python train.py --normalize_top_k=false --balance_bias=true --beta1=0.93 --final_lr_fraction=0.05
Below are experts of layer 3 (counted from 0) of a mixture-of-experts language model. Rows are named router (the router's row for the expert), gate (a neuron's input weights, with its number), up (a neuron's input weights, with its number), down (a neuron's output weights, with its number) and show model dimensions 384-447. Each number is 50 + 12 x the weight over its row's rms, rounded and kept within 0 to 99.
After each expert's rows: a language model's description of what the expert responds to. This comes from a sample of Wikipedia text that the model never trained on.

# expert 20
router:49 56 53 42 60 22 62 75 56 49 68 50 46 75 58 33 40 50 33 37 39 57 45 20 40 65 51 53 54 48 52 38 64 47 67 54 41 37 31 50 40 67 67 68 56 38 38 47 41 54 63 62 55 45 37 49 54 39 39 53 31 47 39 50
gate0:50 49 58 46 59 25 56 31 49 45 45 39 36 71 59 44 30 42 57 58 60 46 60 43 58 49 58 49 64 69 61 36 47 46 25 56 57 31 43 45 58 46 68 49 47 31 52 54 55 51 46 40 42 46 48 41 52 37 56 47 50 38 28 48
up0:55 61 41 43 53 49 66 43 79 41 52 25 49 53 60 51 50 35 51 46 46 57 47 47 61 61 57 57 35 49 61 72 48 54 42 41 64 42 52 52 56 48 41 45 40 67 51 56 57 31 43 51 77 43 42 58 49 52 46 60 44 42 41 27
down0:23 76 40 48 46 62 58 57 55 50 52 58 38 32 49 60 77 42 48 64 71 73 37 63 51 55 22 64 52 61 46 54 46 55 47 44 54 52 46 38 54 58 41 42 67 74 50 42 39 35 44 25 48 39 58 56 56 71 53 49 56 57 56 56
It responds to: Paragraph line breaks after a sentence ends, section-heading equals signs, and apostrophes and closing brackets, as in ===Women's marathon===.

# expert 49
router:21 61 46 63 48 33 66 57 47 22 44 67 58 46 46 49 47 39 54 63 38 34 42 63 56 41 56 62 41 61 61 65 48 55 46 55 61 62 41 58 21 63 66 33 52 54 60 51 68 67 54 45 34 55 23 54 67 41 50 61 60 58 65 35
gate0:43 45 44 45 56 54 43 58 39 49 43 35 31 55 52 64 46 65 40 37 60 39 49 64 33 53 46 58 41 31 74 73 64 67 50 62 65 54 38 45 46 59 60 45 54 55 31 45 61 57 55 51 44 50 71 52 42 32 44 46 58 61 55 43
up0:40 45 36 47 57 49 36 53 43 56 45 43 37 60 54 47 60 50 64 42 42 27 38 49 39 34 51 46 39 36 60 75 37 67 63 52 70 47 37 75 55 56 78 74 54 67 51 67 67 46 61 56 63 51 53 71 51 45 49 45 65 69 49 34
down0:32 46 45 34 40 75 59 46 42 37 58 53 55 39 48 50 64 56 56 50 49 48 50 39 44 56 38 50 55 43 20 34 55 39 17 51 43 47 27 35 59 47 64 30 55 76 68 65 35 76 63 45 61 47 66 48 59 44 52 60 62 42 70 43
It responds to: The relative pronoun who after a name and comma in plot or biography text, plus his, her, son, wife, father.

# expert 60
router:48 48 57 55 39 33 60 64 46 50 65 55 19 68 54 47 31 61 49 69 53 62 43 72 41 44 33 76 36 60 60 32 51 52 58 54 59 39 39 45 41 45 59 54 46 53 30 72 42 45 47 50 42 57 59 51 36 30 27 50 56 40 43 49
gate7:49 54 34 36 57 74 41 55 36 41 64 33 37 47 58 38 40 73 41 52 26 51 49 54 64 61 69 62 53 53 49 36 34 64 59 44 41 71 38 71 59 52 61 53 48 70 58 37 49 39 21 50 79 52 67 61 49 30 48 54 61 29 46 59
up7:36 36 52 50 39 58 58 49 51 41 69 45 58 56 48 33 54 34 48 63 68 33 55 51 14 52 43 49 56 60 47 59 55 39 37 42 49 41 72 41 44 46 51 60 50 42 58 66 39 32 55 51 36 53 62 72 67 60 51 67 64 53 23 52
down7:29 49 41 55 65 44 46 45 32 43 42 41 48 62 57 53 42 64 26 52 47 42 60 56 55 44 46 44 47 62 55 48 41 51 47 57 38 57 56 34 49 65 49 57 44 51 58 43 52 61 52 37 44 44 53 44 47 58 39 57 35 45 30 30
It responds to: The prepositions in, on, from after based, born, released or competed, as in based in Florida, plus team and institution nouns.

# expert 8
router:31 57 60 58 33 38 83 37 38 32 44 71 64 47 55 59 49 52 52 55 40 40 34 49 41 48 61 57 57 72 56 33 61 58 59 58 39 75 40 40 29 48 46 55 34 42 57 65 31 56 48 48 51 68 46 53 59 52 32 72 72 39 68 70
gate0:35 56 37 79 51 36 75 48 56 40 65 56 46 50 45 46 43 53 40 64 44 36 26 53 34 39 45 63 47 45 79 53 50 69 76 45 66 50 63 62 44 58 72 57 34 54 56 35 49 58 51 54 39 34 52 42 41 60 38 69 88 31 55 60
up0:60 64 37 70 67 55 70 57 65 36 46 43 40 55 52 60 40 56 58 46 33 45 34 49 40 64 31 52 42 54 69 50 38 52 67 59 57 51 55 56 41 35 50 42 66 45 65 30 50 47 50 44 50 30 63 41 60 48 43 51 73 19 52 52
down0:27 56 63 42 64 60 37 33 35 45 54 50 41 15 79 42 37 36 67 38 52 51 51 52 73 42 53 49 63 56 31 61 45 44 55 43 52 54 45 52 26 69 59 49 50 50 49 45 50 49 63 47 38 31 34 49 50 36 42 42 29 57 56 44
It responds to: Nouns for roles, teams and organizations in sports and political biographies, after a/the/his, such as head coach, contract, side, League.

# expert 11
router:62 38 40 66 25 43 60 54 20 45 68 38 34 68 36 55 54 55 35 41 32 57 43 30 59 61 64 51 41 56 54 54 39 41 59 65 46 34 63 65 39 62 43 57 46 42 56 72 39 44 53 48 58 66 62 52 38 65 29 39 49 49 42 47
gate0:43 30 52 78 36 53 48 39 63 43 54 36 32 65 27 70 39 53 48 46 51 36 33 51 47 71 45 48 52 55 68 34 54 45 64 30 36 48 58 51 48 52 49 54 61 47 48 68 65 27 41 52 65 37 41 55 29 37 40 52 45 46 44 42
up0:46 42 42 48 34 50 39 40 35 35 62 65 73 47 71 46 43 71 55 42 21 28 41 55 42 57 39 50 35 41 38 66 47 45 34 68 51 79 39 50 68 49 47 61 56 49 52 55 38 20 62 57 51 61 56 73 52 66 58 62 68 39 64 38
down0:45 47 60 58 66 66 38 45 74 47 49 60 49 50 62 46 43 48 52 54 74 46 45 43 47 81 64 34 46 35 41 49 36 22 41 22 62 39 59 40 45 55 48 59 66 62 43 38 34 47 45 40 46 47 44 59 28 38 40 51 51 47 74 53
It responds to: Single capital letters and name starts, Thai script bytes, and infobox labels like Discipline, plus month abbreviations such as Feb and Jan.